Experts of a small language model: 9 layers, a shared expert of 128 neurons.
Below are experts of layer 5 (counted from 0) of a mixture-of-experts language model. Rows are named router (the router's row for the expert), up (a neuron's input weights, with its number) and show model dimensions 0-127. Each number is 128 + 24 x the weight over its row's rms, rounded and kept within 0 to 255. Numbers have three digits each.
Before each expert's rows: "gets" lists some tokens that make up at least twice as much of what it gets as of all text. This comes from a sample of Wikipedia text that the model never trained on. Tokens count by the router's weight.

# expert 10
gets: "\n", " I", "ah", "he", " An", "ar"
router:123115089122140130143121146075117137176137127137092158123079079112102131118139071060081146115117165112119111139106113171110139130107132080122154133097099155100148114111144114094150105144101089119070107105107146135121150172122165149114133084108158159112097091145137126089162140134139118130136141142106134129111140092132113121095149115159169135126099123115161140106130111118145127143154
up0:116118091152108131130093159113188109089146161160083153158146135130154126136131129127142164173139190143109106139133150155154107122105093150117140096131101121136148112106136122157138150134086124134129087093133132129059130161139115105164171118104156092131089148122151133080105151139107139095119141143078121160120118127179113108132149131131148123146141137121141169135129132175101160123147
up1:144137125073137118116094111083154136115132076124143130134125120127152146107104149071125162123146153080117139100123106150141137132125146146200101187103160117121116093139141160094101112144166108110085141142120107076149110117139122140151107110150105143113127158104154136103137099141136093168093121169104172172144112138162128108116119144124120113107150101160175095107106122081131131126097
up2:086124124155138108162109130089121113130126106093129139111095092099127174164077087125134131098121126104143105126111168160092171113192100119145123117100163144155135136139096146161163163159162124117105078134167148147161176134114155113115130116107110139179118104097133104130096135129116120082090129133157087115122164148114096098130116141146143147111105140122140121115110091133148174201132
up3:194179084117127142107100186123126112123142126138118109133104137106138110101115133110099186131149148129117120130175125162187134124149132142125092180077102081145113119114114131089124131152085149145114120103104149139140104124097190124120116084137141146116133154148094119123108082121117107149153105109126142135136147148125109129126111100078144133132091105116144132139118133094147127148118
up4:139137139093139136093095074078099105148150052116099100147175092105120141135116090153154133113158131183130141152122126138128095103101126096124126159097149102109145142132130117170135120104097107115083075103128136112143119142099117155188090128169146119124134097137158112090124103110145099141099063116121082124097128121155089150084175111122140105133121153132132114131099124131129162081102
up5:150110145119159150127105116126103125077139147125165131130111167142144160128119115109096159148112160101103173153121188057129144122129097157122130127100181131124140148123104139145096142115122140138113121180126076116101130122110119085145131152195177149097169138120141103169185131114094089127145133133121125166104142163113131143161174133100136134143098155136098103128115100113108122104151
up6:141117127131110112138132084105108130140129128088131109136095149103126155121113137157109126098116136117129123114181139098094140168119125135107172171160147134114139085142115134201124119109153148117086098129108178141125166136135132155146117117118101156129087113112119187112078171176120128169123148127108137127168147140139145110153105131126123128154163119094161147128110123124141183110135
up7:170114158149136101134121133101114098131152147140113095152137145098122123155121072135132132129130120128177103108141144125124108085178125158124143115115128148128101101118161109145143098171130068104119081104080137102093158116107150132149161119127158140125124118171159135100119101131136098141121126141099082150126143117091114140156159160135121121143149154120145132139141140138136120104172
up8:129094126124086195121117097157123105102092115130107119139133153114079128114085116130124107150109174137184132118129135120094155173147160110112095145129142127107133099111089103178175169122164113105126084147105085145105127147157068133099146131114160173105142134203140111112094145115107112116135100146121170100127090092119146137089099142134097108137102117131111128130147150102071156136127
up9:069145125155078139148133126112129116091129160147146109121102131199113087114111120116130113117088126138093146112133105137115119117109119118104148128109101162133145137118116088132118134102122140139191148125125113149096122127111113106116119125126153140155122112119154098104116109157116174122130149129159090160138080105108115173113142120139124156169081117164140142177125128118096126131161
up10:108126153123133095129133119130135143118129135116124143145119137104177082154112141145132145105147075145134108112121156164110112143126101123120140119161112129117120157133111092114142104080093110168123127146109171109122170161127117130143098122141137112127116108125188141109123134157074106153151159125103173122098115181127169147143173098059115119134146129157115170106164102113156140109130
up11:121107134158132188127135138128072139118136134163139128135158134149139112113107118134125099139119113127130091088127156120089097129123182157101133128114111155105121088120148127143159132137149098101163072102121143180128167173100116149113126093141103161145128115113090139139108108146136157141144171068093123161133133114147112171111115157136082146151114141100109134074121115121165158102116
up12:104106125152128153114135116092112085090154100134154122091148113122117105105129102155106126109158093128173142094114110148106151150107135095112146110113105103158108131074129135149097134097151126139130123108117126149136150136141112116163112158120176096106108093084135097152137124153141111158091085147159198117140144131123133118096136131110140143098162132137114120078094077119137129096163
up13:093155077169108122112126120128137186133123093076094134119129137141129102143135085109099133143135149099116105137120099112132157144176113127152108116098132104131114159131150142166123123150111115159182075128138127169167074088125114168143118123136141134098099125134122095114122117103120104125159131142143081130121131137117151082045120087149133107124114170142148134092120139143126158153150
up14:082089138093135101179113127137083172133139143118120098117135128126137151113106109101162184101149148136119141120140143133130102115098155122107132084127163129080148137096094141065117145150131122114126124134141133082141089126147166150162080124131109117161117139094150102091125117108137110131091131118155133136145152149144118137137115118136096096155089129115160146155099085181130110123103
up15:123114128111165145124104136119109116141101147136095130114104096150156133153113117127119156146116188097161136127140124132119148155129089167115126123117125154115146139095139102133144158127117120140170132113120109138036110142112172132123092129115102180136135136074126127155126129169152125119114123149096145167098118147155169121172170122092157157143154135113160096127128139146075113129026
up16:188174105163127135132114132084137126106122134102176155113068115105091165137129125164089137135130114117148115115100126169130120122163147125106119169108130104097152133158127133083170135116093161135144132119193135130137123159118164114122109087140101160111098140103102133116126144132063100133120118107168167109149095151124149112111095129112121097129115118112144150114096108140131129099137
up17:132123168097109133147120168111156108132124074180133144146143143100131129148125132174151140124169086121149136175118153102105123146152145108163140088205093117114115090144097126136152125132154123121130133141123139115147127113127120104088127153137139129191109123125110113134114115136118142098129147119114163132122109150151104136138167123160098121116149165094107118135140093152112149148104
up18:097133138150113141157127113115145137107133130111106139079099150125120143155122131136164098096123083135137144074113110128092141162176109075129160120121086144143132158162106119144116087093153112110152115131141127126085143119120113167090109093116125139105106132155108099138168084160120113080121146170132146124127122147132113136129129174129140143119142137120095118119115099127143134156120
up19:142067145102149154112152140120090114091124163108128042118110184113124142147139101138151129168153119151151129135131164112110141117136123114110089129097116140168149110131147097131099187133169185145120103104166089110118080116175155112133135117120125099132105121124099110114130138116156128122127147141143112101109086126159100103127126097175146140107137107131126164173147119131135112114117
up20:138107113126091088122134149091174139146136165162128166142121123175144159136119127107126163147102143116080121116118161130149078117119158129173150066161088113117112105106147150154154121149136111157152126104135151095129145128138139156098172143069134125140138114122120106128126154154140126140130132080140101098140124133100125080105163105118158097126119141131129164096145141097175075145156
up21:151133132099113147092132150104107167141128126088153110198129138166112150130110104145094094127130110164135136150143073114092134167075129127116090123131148159098136107141127134140135117119132095117116124138159098122122138156152086123102093090126137103112140148127109125130108128144160098080132151189116181094123123102176115186133135136135108082111148155097119178102092118120111143166151
up22:124128171105149133161111136153117103122102147065139118176117103125110104081155093114112159105122138135107130163117158109117140082113121110075108107135129106116159098154164134113105152140100138128121088088113109077115103165110170100167144124141146097085146111140127091141173144110118100146110128127147128121101117120106183127129143123139141107138110106145130182104130149072129168099095
up23:147122140104135122131096095126123126140144143151091181130097138120104136151143133129141148089086152122096128148101142125117123136153153171169145129105098134093110112130161152160149097164123117146127151149100116086098164098106131129098127104110119161124115098155145144156158160085162152150104135115116102093122157112076088103136138175133167173141120139113113075102119089097135118110163
up24:133132148094141120133134123153134153157109135111091167128104111139126118123108078112120150133118155150122108115130151136110107129141115146139131165099125105086130110116116187091100132163139136116112097153107123082142088145131150163125137102078127198123109132154115158124122122137126154119119148111154116141114137166131120136095121115099124165109119129167117125144156160117127137152156
up25:138070134109129150112117136134169104152173087098099139131157116108124113137096118140072127110111147129129162144090056107155142151138095113135131167108145120151102099122097123107095085124138153124135135120144130116090141123140154138095186149126119168151096122143160106097126119118113104115141114169084113114108121156142146134161165126136162148121096133118162194137157084102137141108140
up26:094128168108133144155126083161108130116159120131119134149115141111132154118088134066143117123146109150129133146106146123114135094133134124121117100151113129171115064133140096184141118110138125130085093117108144095120151112121145103148143117156144119122131105143138112155085134126090093138117134133111108101084132109124079097102157127115114139114166119124120131143153114148135128163148
up27:071136129125127099153097159163129142159093147163162147148105110126139165152163126107138150110112101084164140098144092162149117136102081115144111117118135128101098106122123127118158171145107130133171097128119085152119142142117150172089156150115169151114138087124126083106098091132105132149126075153165157175141133163092123172151116118120130145135100101142112140166130112156117111132125
up28:097178097114151105125135154135147103170084143135111105102071135150116153123118121076108169091054156139098106159143119119146109104149112111134157109110122133134141100135153113091165111112133081097137152151085107120092110133109148123096103132105136140121129123157177122167084124141138147105136120129078140152105107114099118104108146136102162122137092161133060140112125100111126119154104
up29:157074168090107128142114136108134104147163151109097183141159116135101177172119102098121147085113092160114122146156104121154186141090119141141115100088147122145105123123165147131110143104145109122091117142122116116118130091099125152101124102108128145158134127102091109094091118175158142138092095117135140132155155092121146152142173156096125153107153144158152109106123118163080163164141
up30:181136099180130128117103150106152135119113161138130194143143117134110124094146136100153090096117134122128149084140072149148112129138079109122163125083118173107148132130094140142130114135129088133111138118109116137152159089137100191138128131141119150141102102145124130088125128143132117147119140103118098143098133092076146113159110137123167144112077134123136087132124135125127110140161
up31:139127107117152130154121100151141165145113128087104100115124126089156087144122093119136103129118120112135124116104163105123105189114118148149159127107113123167143169168140115155157125145153138141119127151135151174108122140099128147162111121141092114155144104172139133108130149141140121119139138119117152158093178163110124146159132147107144149120067123127125106139098123143110140142138
up32:091154156134061113188147144126156145120140158117113096109116139135147110147131118162149114146082108144110158164137101156116139111158087150145109172100140150128181139110124169132158154099116136134129137101120154113134100156150127120125090116138157129131148134126113114152146096128162116107099126111133121073138136150164115132136147129071132141133156144132102143090150121113155113130124
up33:108123119126119120175100102090124122167157099130129143125079146132125153152073141082141107123141154110135129122119128143130137129137103120086117101182134120109074145136120130124151117114116096138133109136140135097123096131130095102109096124079173167144134131154103106102111119131121121162134106089128095136140106115125121129107165113133143111135084123112153101133114091159125159149116
up34:158097153124129103168116122062124117093094098134085144153117161118158120079106123141130148136099132095127134130144137149111163121169125142132105136111170096091124125132121127109172116113164147100140134123115129099104139112092169120142141150131140139140101101136172108159123107129136119121092121122145113100145170094156159204090148109134100100120148130130131156121135129118106115141160
up35:128123128161136177111146076155142137109184125163151103155078101098149149119124151110134164145117181067178132100139138104132130117115118156138086143139098074140144163125161150115098129081131110089129160138143113208139123111140120144177125121135144121128163185122141122109169108192090080130104154094131127143145097125138149142146137134123133095139126136141145146131129158101103162086144
up36:129098127179173145121130155164181156145124100135115119080175107143165086116147102102140156127111149153143124126118077125094124114108138149132097095100130158126111132126141128123151140110116068128151117099146136151138107122123146163142099140117120142133143109143149129161112137110124089100121102132101161120125101118140149112113109127143135147116093088164129112165149085141118151175105
up37:112121128103131102097107139153085122156089101138115152119148106109123136153103152166097113086113151174138152118076165156126128137121128112097115111096098152139139135132166146114145153130145083103100125125130117115113166095068118134107127138114133155136166091127130081161138196132138122136180093080101163075109179154139124071139134097114146132135141146107175145129145086086160127124120
up38:119150103167142109132124111118156111139132084172152148114148137117143162140124104156096113135116122141127109125113138107118158120155102128157139144148128099112112150157126135145170123126124105137086117154141080132115144140108148171120129106119147150116143116143103102094135127108182116154125146123159106058142120117119118116093159137135107111119109138137121144095114119169118133130133
up39:102138107138150118140146150127102084130128099163103107114117158133133112113082120184092155112171142131123084137126138114118129129108141138132113166170127113123097139127137092053108116093098166132098091158120161162147140168150113160146108134131100099098103120124129108152110122150136127126154158128100130178176097139114128145133084125181113090146092115116139128119132120176124139126119
up40:097136145132107127143137158180157140173134135144145085135145097098167107127106129098133111140143115094115096139096144124138113125122109139135094128126119111102160140151112156121078140138121099139134140118107115148145151126181106132146104136141118152090144095141169127144136084115107112086128144114173148103157173093129164157111127115121132162112080109153089154131152119126145138132157
up41:144142100161135122124161149099103119099108097112153122138107134126111116151113136127083145109121106137094113153124139114140138124106129145105091158117117111139122088157171125144122139051107142102142082162120133127137098128129111145145182147160191154134117158167124091107116178123131132156105162108170092139161111138088151114133133088109122123154121114141109146113163105120075097119114
up42:138166126110127140101127135119121101160133094122113157135157144113114125097101115109103102131154146150178084156114136127150156139145120155108105110083100096121134117145118082091140154094144157193094105130118132098130084178159123131150130135104160093144122115162141104147139177130153101132141117152131093136135119123133157167145136128134115116097127110160087102139165120147127118119159
up43:109143123120122113134128078125118138104105127090118067144174155113140143168154116121138130109116087097148159098093135084142114125162148121133103140131134141124145093144070123183124101115138135126131082153117159140142142146129105152149108154170091135109093119169097124110128155152095101075086140158116106141103105102131146137082122119148090116125136111116095125118148133134126163112152
up44:128154127141143124196118119111142108092120132125065115129100169154121109139140133096137121115117130111150163163141134117110199098124115142165142130160163157167141137141092092117168126124138112102142148150125106130104144145129145135130120133048131098118118109139110158107141099145156083138135127157135151121117111129146108136106086107162136108110173127146127157166125139114115129148109
up45:160101140118141106135163148148096132122090139129079146157133166157124126103091156149104092128113091099120135152098140137120113112118120151132108154079132141141161125136140090107139103142183143141085114160129119113068096123095118125123136114113132193110157093141149132151136129097155148163118127142114132114123115136106147107146087121159187095133157093146115117127135086140098125115130
up46:144140140106130104132105116140146130083110154136146150116121124138116157152141137120156137148118119074124155088106071148151134128127113128152108163128151128107133123157108127152118110115111114096145113139138124159144108119128127147139162137111132090098134097123099097124145102073149127080122140154135163131109134105084123116079107115153126120142135129151054125149156121143104142130144
up47:141138165097139080111144129143140130099168122119107141112125132098117190139095150124120107099135123113128087128145122080123141171105095175130169113108137102104121162139109178133109113128136134109108176123097107129127162119092118135119156114129095108163112169102148102102149162101119125113143143122141147157151104135103068115156133171108091102100110145123123117143089097084138146123123
up48:130141094142134107134132097164089106170099128167123144121172112068107124097117148169127130127119094113159125110101091100158124151142155158108099128147108159067102163161141149119124161145088113159169110132119120154112171084139125068125154140186076137106131121151146165151148146108112161148142167094131113110140170139143125097118124106134174159144098140130136124175138105135135156177120
up49:112141104139128110086097133119134097134146090132117160092153102119099134124113145101116100098135116148096111139088104096127124117162114118057163135133086136168144097139130111165121100103151108138103103114110149109137158126123137158112147126161190148117122153136137107119106134142119110144132093138065091129143164113142155115134136200128142175122142141126132115086117156094128113151123
up50:154103166123164092124133107150131132087109121094138142144152127115145140125116186095119119098130183142155121138124142119092163147164160120162115196127110148129122109104121115151138076158159143078125134154093160093174137091104134103172109132168141161115089139149151126120125136173169132145115144147107128119154108144140178141115150083140140072149152114108155093111141133145120130198105
up51:102082169105150099131116194126094112091133147129107104107119140156093139141135141128108156129137119139105122124137127108139123177164148137120101135066118129129138136119142079138184154134170134155112102119098106155097126138104080149127159116142119119112109103106121148130130142136167122135150122119130132116104175084098149140124103131116096103128167151130145125115144112159166116147110